Experts of a small language model: 9 layers, 2 picks a token.
Below are experts of layer 2 (counted from 0) of a mixture-of-experts language model. Rows are named router (the router's row for the expert) and show model dimensions 240-319. Each number is 200 + 20 x the weight over its row's rms, rounded and kept within 0 to 999.
After each expert's rows: "comes after" lists some tokens at least twice as common just before its tokens as in all text; "gets" lists some tokens that make up at least twice as much of what it gets as of all text. This comes from a sample of Wikipedia text that the model never trained on. Tokens count by the router's weight.

# expert 9
router,190,177,235,191,189,193,219,222,203,176,223,200,189,191,193,181,230,194,195,190,158,173,210,190,193,180,158,194,196,170,236,195,158,186,186,201,211,177,220,189,202,205,170,197,201,219,174,177,161,226,193,211,224,223,199,242,211,216,190,233,163,207,216,207,178,201,217,225,159,183,220,209,184,196,218,186,187,178,230,166
comes after: " ", "%", " JPL", ")", " |\n", " ±%"
gets: " |\n", " |", "|---|---|---|---|\n", "|---|---|---|\n", "|---|---|---|---|---|\n", "|---|---|---|---|---|---|\n"

# expert 12
router,174,218,214,180,231,192,220,184,183,184,177,210,207,187,193,188,192,194,213,165,160,219,171,197,199,180,188,188,194,200,193,220,187,202,199,177,193,167,224,225,234,199,175,193,205,205,181,191,166,242,220,191,212,209,227,262,189,205,158,228,187,222,189,174,213,211,190,220,179,183,208,218,188,241,227,168,192,203,218,188
comes after: "0", "3", "4", ".S", "5", " U"
gets: ".", ".S", ".C", "!", ".\"", "?"

# expert 60
router,201,150,214,224,229,195,218,218,212,174,204,192,201,182,188,172,227,214,197,188,146,202,217,192,193,184,204,169,198,209,201,230,187,199,173,231,207,185,197,206,191,194,160,210,213,214,219,212,210,200,237,200,222,207,222,219,200,218,169,222,208,230,223,149,216,196,218,214,165,231,179,227,188,198,214,140,202,218,217,212
comes after: "0", "3", "4", "5", "1", "6"
gets: " |", "age", "ion", "aged", ";", " ship"

# expert 37
router,188,211,230,207,209,183,222,214,193,180,192,176,188,155,198,181,177,198,188,223,177,170,177,174,238,191,191,218,177,201,212,212,220,157,224,182,204,210,204,230,202,229,200,227,232,194,168,222,232,212,198,193,211,229,204,236,200,177,189,219,196,209,213,204,203,225,234,219,217,212,187,225,178,199,202,194,171,189,254,219
comes after: ".\n\n", " |\n\n", "\n\n", "==\n", "==\n\n", ")\n\n"
gets: ".\n\n", "==", "===", "In", "==\n", "==\n\n"

# expert 32
router,188,190,256,223,213,196,238,199,239,192,193,171,218,182,170,178,197,177,183,212,165,184,203,212,202,178,154,177,194,225,198,215,184,197,175,210,218,194,178,214,157,235,188,216,201,235,173,189,199,208,201,211,183,199,196,179,198,193,192,220,206,173,203,149,184,185,190,203,169,215,201,210,171,219,202,180,182,188,178,194
comes after: " of", ".", " for", " and", " with", " the"
gets: " their", " her", " his", " two", " other", " three"

# expert 17
router,193,157,252,201,239,179,231,210,196,187,163,207,201,195,192,193,237,178,191,207,203,208,197,221,205,173,203,220,218,206,220,238,184,163,167,169,213,201,201,193,199,227,172,191,191,210,198,236,171,190,214,191,252,199,200,221,209,222,180,177,190,216,202,185,205,182,214,180,185,189,218,229,192,185,221,164,157,201,212,209
comes after: "0", "4", "5", "7", "8", "6"
gets: "0", "1", "2", "p", "5", " p"

# expert 48
router,192,171,206,207,247,198,229,199,195,201,180,184,169,191,166,189,210,185,191,213,161,194,206,194,194,207,196,181,214,185,196,235,217,198,191,187,207,184,235,208,204,197,158,214,189,202,190,221,211,219,200,176,215,196,187,181,216,223,183,194,212,217,220,190,199,196,216,183,154,214,186,217,203,247,235,187,205,248,192,235
comes after: "\n", " |\n", ")\n", ".\n", "\n\n", ";\n"
gets: "-", "|", "=", " -", " Website", " Genus"

# expert 51
router,164,214,207,205,226,212,200,201,208,191,215,185,198,228,170,203,196,188,179,204,148,218,192,171,235,156,189,197,186,206,217,198,199,190,185,171,178,161,208,196,209,209,185,200,201,200,177,209,195,203,201,197,211,235,221,228,197,229,209,203,202,180,219,185,194,229,233,202,197,216,222,226,194,187,218,159,137,225,225,203
comes after: ".", " MPC", " /", "\"", " mi", " m"
gets: " (", " ·", "(", " /", "et", " Pl"

# expert 63
router,186,173,238,211,203,219,171,178,196,180,185,215,176,190,176,199,206,172,243,178,189,190,202,190,197,182,188,184,192,206,235,210,199,204,186,169,213,188,181,199,217,193,182,198,197,214,195,222,179,227,196,232,212,232,228,230,202,217,189,225,181,193,175,198,202,189,218,216,186,137,203,207,177,204,223,165,171,182,203,207
comes after: " is", " as", " with", " was", ",", " in"
gets: " a", " \"", " an", " A", "A", " '"

# expert 91
router,182,189,258,187,188,196,195,206,208,175,188,197,211,184,180,184,191,198,217,195,177,217,203,205,227,173,196,188,191,185,220,191,205,175,170,189,237,181,217,184,192,187,195,195,217,202,203,198,173,202,236,172,219,225,206,219,254,212,167,229,207,211,220,176,179,209,214,207,212,189,202,199,177,228,223,186,151,226,196,215
comes after: " the", " on", " in", " of", "In", "On"
gets: " March", " August", " October", " September", " June", " April"

# expert 57
router,176,176,206,218,195,208,204,204,199,191,228,204,201,214,129,176,223,175,177,220,177,197,207,196,239,163,213,173,197,189,182,214,200,181,198,201,209,210,217,205,219,231,181,200,194,184,160,210,203,182,199,197,257,178,207,255,188,225,119,221,162,202,182,161,205,189,237,215,202,175,210,204,194,201,167,177,155,173,207,175
comes after: "5", "0", "6", "4", " his", "8"
gets: "9", " death", " died", " series", " life", " fire"

# expert 73
router,179,176,236,198,208,195,223,195,224,182,217,177,202,166,175,199,190,157,197,203,208,191,197,205,216,177,177,189,176,215,223,207,195,162,219,184,216,198,197,194,217,216,160,188,179,206,212,196,198,221,210,196,204,219,205,218,208,229,158,214,195,202,216,186,197,227,209,195,178,190,187,226,197,219,211,192,174,213,202,188
comes after: " |\n", "\n", " on", " (", "|---|---|---|---|---|---|\n", "|---|---|---|---|---|\n"
gets: "|", " after", " May", " October", "born", " July"

# expert 88
router,181,194,233,174,201,188,195,195,234,201,216,181,170,203,176,203,236,182,180,182,184,202,166,224,210,197,171,192,187,174,176,199,178,185,174,185,202,208,226,221,191,194,179,187,187,234,209,201,183,225,226,218,214,214,208,215,193,203,209,194,173,203,198,194,187,213,230,196,210,201,200,207,191,226,200,188,181,180,204,190
comes after: " ", "1", " (", "–", "/", " $"
gets: "2", " training", "ebel", "ylon", "oting", "lining"

# expert 41
router,192,221,243,195,211,197,172,189,223,179,207,221,215,184,168,193,193,194,208,227,163,211,185,187,182,173,152,205,162,200,198,202,181,202,201,188,204,189,206,193,205,208,176,179,208,244,205,213,209,217,196,207,210,196,178,212,201,186,199,201,181,219,223,175,222,197,233,221,180,214,202,197,197,182,236,169,166,198,218,200
comes after: ",", " was", " he", " and", " who", " also"
gets: " with", " had", " who", " released", " served", " have"

# expert 92
router,173,202,249,203,254,195,232,201,203,186,210,205,192,187,205,199,221,190,199,171,186,206,209,165,219,180,178,168,198,198,243,213,194,209,229,192,241,196,206,187,199,209,206,217,190,186,162,201,204,203,195,219,203,247,220,205,201,224,174,217,155,195,168,194,205,189,221,211,175,207,183,223,204,203,188,169,192,216,184,222
comes after: " a", " the", " and", " with", " is", " are"
gets: " one", " No", " more", " two", " no", " only"

# expert 53
router,168,203,223,183,204,190,202,162,183,151,213,165,193,192,157,158,246,175,179,218,190,220,183,193,232,173,181,207,208,186,199,206,184,179,223,167,230,191,217,207,196,224,207,207,188,180,207,181,211,203,218,205,191,207,207,213,197,202,193,194,189,199,229,189,240,243,200,185,197,192,197,212,204,239,248,177,204,222,221,229
comes after: "|", "\n", "-", ")\n", " from", ";\n"
gets: " ", "-", " km", "m", " public", "1"

# expert 21
router,186,174,229,214,228,194,199,185,208,193,184,221,200,176,193,207,214,196,207,239,128,174,182,186,246,172,172,195,208,175,226,216,203,175,168,181,216,187,214,212,189,196,197,219,228,203,167,214,213,220,249,190,237,205,205,203,227,200,196,221,197,165,169,174,207,208,213,190,173,200,189,181,179,193,205,176,169,211,192,212
comes after: "9", "0", "8", "–", "5", ":"
gets: "6", "8", "7", "-", "9", "0"

# expert 43
router,164,208,227,195,202,204,214,201,228,204,190,187,182,181,207,201,228,177,187,218,179,171,185,212,197,182,185,216,196,179,229,212,159,191,220,213,199,179,234,212,209,178,162,191,194,218,182,208,212,222,204,185,222,226,213,187,213,192,185,250,182,205,211,178,192,210,192,203,234,189,181,202,181,187,217,163,182,224,217,177
comes after: ",", " in", " October", " September", " November", " July"
gets: " ", " Interactive", " #", " Flag", "_", "tt"

# expert 59
router,216,193,221,235,230,200,219,230,190,178,191,178,170,180,179,182,246,188,202,190,139,186,202,192,209,209,153,200,228,202,188,211,210,205,179,175,225,186,214,196,196,199,196,194,173,215,170,251,221,205,238,200,223,210,188,208,191,182,178,202,169,194,216,190,179,195,203,203,161,209,198,187,155,212,218,198,173,195,200,204
comes after: "2", "0", " ", "1", "–", "3"
gets: "0", " thousands", " suit", " program", " Artem", " aspir"

# expert 46
router,181,195,245,167,221,205,211,211,192,193,222,223,198,180,181,168,259,173,171,216,142,199,156,203,230,195,167,167,212,202,202,201,176,197,183,159,204,180,207,229,190,207,208,197,220,194,186,207,169,210,215,217,206,231,240,229,203,193,189,191,188,211,201,188,204,208,210,229,198,198,208,185,177,229,217,180,185,226,204,220
comes after: " |", "|", ";", ":", " (", "-"
gets: " M", " K", " A", " D", " P", " R"

# expert 44
router,168,209,254,226,205,194,218,198,206,215,198,206,206,212,179,178,189,177,177,183,199,177,198,203,202,178,207,205,179,202,219,229,229,191,191,184,193,191,220,206,210,206,221,197,186,213,183,203,206,236,186,215,217,253,217,232,211,181,193,212,187,218,199,185,200,213,218,220,200,215,186,188,182,226,225,194,193,192,214,187
comes after: " |", ":", " /", "born", "″N", " on"
gets: " ", "izes", "oles", " Cas", "ype", "urban"

# expert 86
router,179,187,228,189,195,177,212,231,211,167,200,193,226,197,188,204,203,150,199,194,187,236,195,199,222,208,154,213,214,215,208,190,183,213,195,186,232,173,197,224,226,218,197,193,222,214,212,210,202,203,220,200,199,202,188,224,196,202,174,219,225,186,205,189,208,197,191,243,189,177,173,220,166,218,219,195,175,170,225,229
comes after: "6", "3", "0", "7", "4", "5"
gets: "–", "0", "r", " both", "a", " not"

# expert 19
router,191,188,262,192,178,201,182,186,200,205,202,173,185,204,182,189,231,210,214,216,162,194,218,197,205,193,202,167,185,199,187,203,216,168,224,194,233,206,230,253,204,221,184,196,213,175,211,196,179,199,187,192,202,192,228,228,227,233,169,196,193,216,214,213,195,212,237,191,175,191,174,240,203,206,210,188,178,210,217,210
comes after: "1", "0", "2", "9", "8", "7"
gets: "5", "6", "4", "3", "7", "8"

# expert 11
router,202,157,248,183,220,226,219,202,241,199,209,221,206,185,191,191,212,205,179,210,178,191,177,173,204,196,177,188,182,198,148,174,191,191,185,172,215,207,178,225,222,196,193,188,212,172,178,202,179,210,207,204,210,215,200,215,219,227,202,220,202,200,194,178,207,187,218,203,177,209,182,219,183,214,227,154,188,198,240,204
comes after: " |", ";", " N", "N", " —;", "%;"
gets: " ", " —", "/a", "/A", " Yes", " do"

# expert 29
router,172,211,223,198,212,199,216,210,227,184,197,209,176,179,198,195,187,198,224,199,153,189,167,208,204,168,190,188,164,212,228,226,199,153,176,207,209,197,205,184,217,201,159,210,198,240,177,206,217,222,192,201,218,240,198,228,200,196,199,236,218,210,204,169,220,208,205,196,195,180,206,218,155,217,213,199,157,185,234,195
comes after: "0", "3", "R", " A", "4", "5"
gets: ";", "\n", " United", " |", " –", " Bar"

# expert 83
router,182,197,266,206,195,198,204,176,196,191,205,174,190,203,210,194,187,200,195,207,185,211,214,164,193,158,169,196,198,219,200,191,212,159,192,158,209,172,218,217,181,212,185,190,240,187,187,194,196,217,229,210,211,216,241,204,184,217,182,193,197,214,189,181,204,190,209,200,195,198,186,221,181,219,216,196,170,205,189,198
comes after: "1", "2", "3", "4", "5", "6"
gets: "8", "5", "3", "4", "6", "7"

# expert 52
router,159,172,249,212,209,180,224,193,214,163,193,185,182,191,191,198,232,176,163,231,171,189,172,187,193,140,187,163,210,214,185,206,201,192,182,184,196,194,213,223,200,192,169,203,205,237,220,225,201,228,222,168,226,206,208,247,205,235,175,225,211,200,166,177,198,205,208,196,185,178,227,217,201,222,213,160,186,210,222,173
comes after: ".", " (", " \"", " L", ";", " F"
gets: "C", " V", "V", " I", "I", "°"

# expert 72
router,152,194,220,173,206,197,216,218,202,209,217,188,193,203,163,185,231,171,203,199,163,224,199,197,201,156,199,186,224,210,195,178,190,174,197,171,221,183,224,205,195,221,176,179,210,215,197,199,182,185,212,206,235,233,202,236,190,227,159,203,184,201,237,208,216,221,214,181,180,213,185,205,170,215,230,198,193,208,203,210
comes after: "1", "0", "2", " Country", "9", " Phylum"
gets: ":", " during", "8", "6", "7", "°W"

# expert 22
router,145,201,232,202,230,194,233,208,208,189,192,193,185,218,199,197,212,200,185,203,162,179,162,182,184,165,175,203,208,178,203,194,195,179,210,202,233,160,229,217,191,213,198,174,212,192,197,219,204,206,195,223,226,211,203,228,247,226,149,184,220,189,189,198,178,203,227,209,172,229,239,194,178,230,211,157,187,194,205,195
comes after: " of", " to", " on", " by", " with", " for"
gets: " the", "\"The", " Malt", " Alternative", "bert", " Ribbon"

# expert 54
router,176,195,194,206,214,173,218,198,180,179,207,211,194,191,195,186,196,189,182,190,175,195,187,193,235,184,193,197,198,213,212,197,215,200,203,161,181,191,221,233,188,201,182,220,207,197,179,206,173,216,213,215,220,241,226,213,198,187,189,212,175,214,180,168,198,206,206,188,181,182,187,208,168,212,215,178,170,172,200,189
comes after: "4", "7", " as", "5", "3", "6"
gets: ".", ").", "\".", ".\"", " well", " ."

# expert 95
router,153,195,243,198,236,207,204,188,208,193,195,197,208,193,183,153,244,158,210,186,171,209,201,203,222,179,179,169,219,177,224,195,189,192,198,168,231,205,171,219,192,220,165,173,213,190,201,192,208,242,223,213,216,207,191,208,201,221,208,229,170,198,203,193,201,196,204,221,185,222,186,201,174,233,229,180,175,202,208,203
comes after: ".", ",", ".\n\n", " that", " and", " where"
gets: " The", " his", " he", "The", " He", " the"

# expert 23
router,160,170,252,241,231,208,208,204,202,187,189,205,175,193,204,199,234,181,192,216,143,227,183,170,234,180,185,199,187,210,218,194,192,195,194,221,229,186,198,215,214,189,201,221,223,233,186,236,200,224,185,192,245,237,189,213,203,196,210,210,168,190,201,161,185,203,204,210,187,240,195,205,182,206,192,169,159,191,205,249
comes after: "2", "1", "3", "4", "5", "6"
gets: "–", "0", "9", "-", "/", ":"

# expert 80
router,184,159,255,193,203,196,209,220,211,204,193,184,177,164,182,194,212,190,196,198,174,190,156,230,219,166,189,188,172,205,232,206,193,181,212,208,218,202,226,205,207,231,210,232,235,194,186,199,204,237,198,198,217,194,223,243,225,189,203,183,170,209,197,200,208,203,206,209,199,198,180,214,169,223,191,159,178,226,218,210
comes after: ".", ".\n\n", " However", ").", "==", "\"."
gets: " In", "In", " On", " For", " At", "On"

# expert 4
router,209,167,202,213,202,183,189,196,205,203,221,194,201,168,183,169,228,186,196,212,152,222,212,198,202,189,136,183,217,203,224,215,177,207,180,181,193,186,212,187,206,199,210,195,198,212,185,217,207,208,225,208,244,250,224,200,201,222,191,203,189,226,182,165,244,227,230,212,203,184,169,224,203,239,215,161,186,201,207,197
comes after: "0", " in", " of", " at", "9", " for"
gets: " the", "1", "2", "9", " this", " entire"

# expert 5
router,177,220,227,189,229,212,189,187,209,179,198,226,197,201,192,179,234,170,171,236,186,190,205,213,200,162,209,191,209,168,212,207,188,191,205,209,201,192,212,181,211,220,168,208,203,209,190,229,188,198,201,214,199,212,215,183,183,218,147,215,212,225,189,173,222,216,197,241,202,218,212,187,212,216,194,172,165,210,214,195
comes after: "5", "4", "6", "7", "8", "3"
gets: "5", "6", "7", "8", "3", "4"

# expert 65
router,175,204,230,168,189,194,221,208,204,204,212,192,180,215,174,200,232,174,181,188,174,188,168,197,234,185,207,197,169,184,207,178,170,157,203,197,211,217,220,219,194,197,206,211,167,223,203,204,214,237,191,201,211,217,203,220,206,241,180,214,179,194,196,186,190,215,235,207,206,209,188,209,187,210,219,183,184,182,193,188
comes after: " ", "–", " (", "-", "/", "_{"
gets: "2", "1", "adel", "aly", " practice", " rib"

# expert 81
router,182,202,214,203,214,223,201,197,220,183,192,173,192,169,182,193,238,187,206,183,190,193,217,200,219,191,203,168,209,212,168,197,184,215,209,190,194,202,224,201,167,202,194,182,191,196,203,201,183,206,199,230,213,214,192,222,205,221,179,247,159,192,224,173,214,224,196,194,160,208,200,199,218,226,197,181,170,245,197,200
comes after: " the", "-", " Squadron", " Air", " United", " The"
gets: " United", " World", " National", " League", " Army", " Air"

# expert 39
router,198,205,202,184,194,210,180,206,190,190,199,170,185,198,175,159,250,168,231,186,212,189,195,185,210,172,191,203,219,192,205,230,216,165,193,212,206,202,216,229,220,205,191,158,221,182,198,168,220,221,191,208,218,227,207,221,207,211,196,232,220,201,209,175,169,187,213,209,168,202,185,200,187,239,207,196,182,218,201,197
comes after: " the", " a", " his", "'s", " their", " its"
gets: " first", "th", " its", " new", "The", " second"

# expert 62
router,180,194,232,207,180,201,204,208,220,191,207,184,231,193,185,198,225,197,180,195,176,194,196,180,221,172,180,159,213,167,167,210,197,181,230,203,208,185,197,234,174,200,185,208,202,190,194,211,222,245,226,192,202,210,171,188,197,190,205,207,203,219,161,185,210,212,198,186,186,193,153,234,170,221,240,163,193,217,188,199
comes after: " ", "–", " (", " $", " +", "/"
gets: "3", "4", "6", "5", "7", "1"

# expert 84
router,185,184,218,229,193,188,207,184,215,152,215,208,164,190,195,180,224,215,186,211,173,208,186,196,178,185,224,221,190,186,200,224,169,201,231,183,195,223,236,204,209,220,163,235,220,195,242,206,207,217,226,204,259,222,195,204,197,225,178,198,184,214,215,203,189,198,202,194,191,235,200,198,229,215,229,215,174,189,232,190
comes after: " he", " was", ",", " He", " and", " it"
gets: " was", " it", " were", " would", " later", " then"

# expert 31
router,185,226,233,178,214,192,190,250,233,166,189,201,188,182,213,162,225,177,216,183,180,227,227,172,209,199,172,203,202,196,193,205,205,187,189,181,218,202,225,205,207,198,193,181,210,232,184,205,203,211,227,228,248,209,211,210,198,219,191,209,184,183,183,170,211,225,219,232,181,189,246,206,194,227,208,172,182,239,223,220
comes after: "1", "9", "See", "8", " is", " was"
gets: "9", " also", "8", "%", "7", "ly"

# expert 77
router,150,154,213,186,195,179,190,206,228,192,189,214,192,154,183,204,189,176,209,214,149,197,203,178,193,167,172,164,178,218,217,224,177,199,210,193,237,211,214,211,225,168,172,203,204,189,172,214,198,212,212,185,234,218,186,199,210,217,191,211,171,167,204,163,219,204,199,199,177,184,182,225,192,224,204,152,134,219,232,215
comes after: "4", "3", "6", "5", "7", "1"
gets: ",", "_", "uj", " tonnes", "aeus", "Fall"

# expert 7
router,190,180,210,207,220,216,203,207,202,206,189,180,190,201,190,194,207,210,195,169,194,197,207,196,203,190,212,199,203,204,202,202,212,164,193,177,223,189,225,203,198,197,209,173,214,186,174,237,185,221,190,236,232,192,225,188,208,191,169,212,218,198,209,176,227,201,213,233,160,206,208,213,210,217,249,157,163,203,230,195
comes after: ".\n\n", "==", " a", "\n\n", " the", " of"
gets: "==", " of", " many", " most", " several", "==="

# expert 82
router,184,189,265,201,210,199,202,215,209,189,187,209,172,194,187,195,205,221,180,191,175,206,162,201,201,192,152,182,212,174,206,216,183,180,238,194,237,146,237,219,226,201,229,211,213,241,189,173,219,217,226,233,231,210,206,227,191,184,171,214,188,168,204,175,212,248,216,250,185,231,206,223,187,225,251,185,182,188,219,199
comes after: " ", ".", "–", " (", " +", " −"
gets: "5", "4", "6", "8", "7", "9"

# expert 38
router,198,189,228,208,205,230,225,195,229,219,166,206,204,220,174,210,190,163,228,230,136,178,203,192,177,188,187,185,209,204,197,183,187,219,167,189,219,173,213,225,220,193,196,213,200,212,204,226,185,214,162,206,245,193,181,229,213,222,176,201,208,215,200,184,208,217,200,212,167,226,200,194,169,215,210,173,158,216,212,217
comes after: "-", " one", " also", " his", "==", "\n"
gets: " =\n\n", " family", " •", " son", "=", " father"

# expert 94
router,173,239,241,181,213,191,204,217,210,198,225,182,201,211,213,186,181,186,184,204,163,188,194,174,224,181,169,167,169,205,197,227,212,185,166,158,211,201,226,216,195,242,148,190,209,205,217,196,204,187,200,204,201,227,173,202,213,201,187,221,190,223,202,189,206,197,244,220,206,174,192,205,187,216,240,178,162,208,190,218
comes after: ",", " \"", " (", ".\n\n", " Al", "\n\n"
gets: " which", "R", ";", " where", "L", " that"

# expert 87
router,182,197,219,191,190,200,173,241,199,185,202,202,199,194,211,181,206,169,194,210,154,227,172,201,228,178,196,180,190,169,208,216,185,188,204,201,189,192,175,180,184,212,174,203,201,231,191,206,207,216,178,223,219,220,219,211,236,220,169,211,220,219,198,198,225,216,212,181,156,206,192,198,191,223,212,179,183,202,212,221
comes after: "%", ")", "4", "7", "8", "5"
gets: ")", "),", "%", "\"", " |", "\","

# expert 24
router,200,176,227,163,202,202,226,206,208,163,187,226,195,179,166,201,204,155,211,191,181,217,172,216,195,157,165,197,209,188,215,191,186,166,206,174,211,230,231,193,200,215,164,228,208,197,186,164,158,207,230,213,212,209,185,219,235,196,174,221,182,189,178,181,210,206,220,211,185,189,195,203,195,212,205,193,164,216,215,232
comes after: "0", "-", " the", " ·", " a", "=="
gets: " season", " years", " year", " time", "2", " Year"

# expert 66
router,163,195,206,187,234,228,202,208,237,199,210,208,204,209,182,256,208,177,197,186,140,179,181,184,192,172,170,201,191,222,201,221,212,162,220,194,219,162,204,197,218,189,192,189,237,198,194,229,158,215,237,203,239,226,206,223,203,193,176,207,236,215,218,215,228,243,205,220,201,180,195,198,218,221,219,191,163,194,202,184
comes after: " |", ";", " Succeeded", " classification", " information", ".com"
gets: "\n\n", " ", " |\n\n", "\n", ")\n\n", ")\n"

# expert 79
router,159,187,225,154,217,192,213,208,233,201,216,178,187,199,197,187,232,187,192,206,169,194,216,196,218,198,171,188,206,192,183,193,222,194,218,192,193,183,194,202,203,175,189,208,243,224,175,238,191,228,227,220,223,222,217,216,182,229,177,203,204,198,196,208,221,200,195,184,170,194,186,239,180,228,223,187,182,198,216,195
comes after: ",", ")", "\"", "s", "),", " life"
gets: " and", " or", " &", " but", " /", ".,"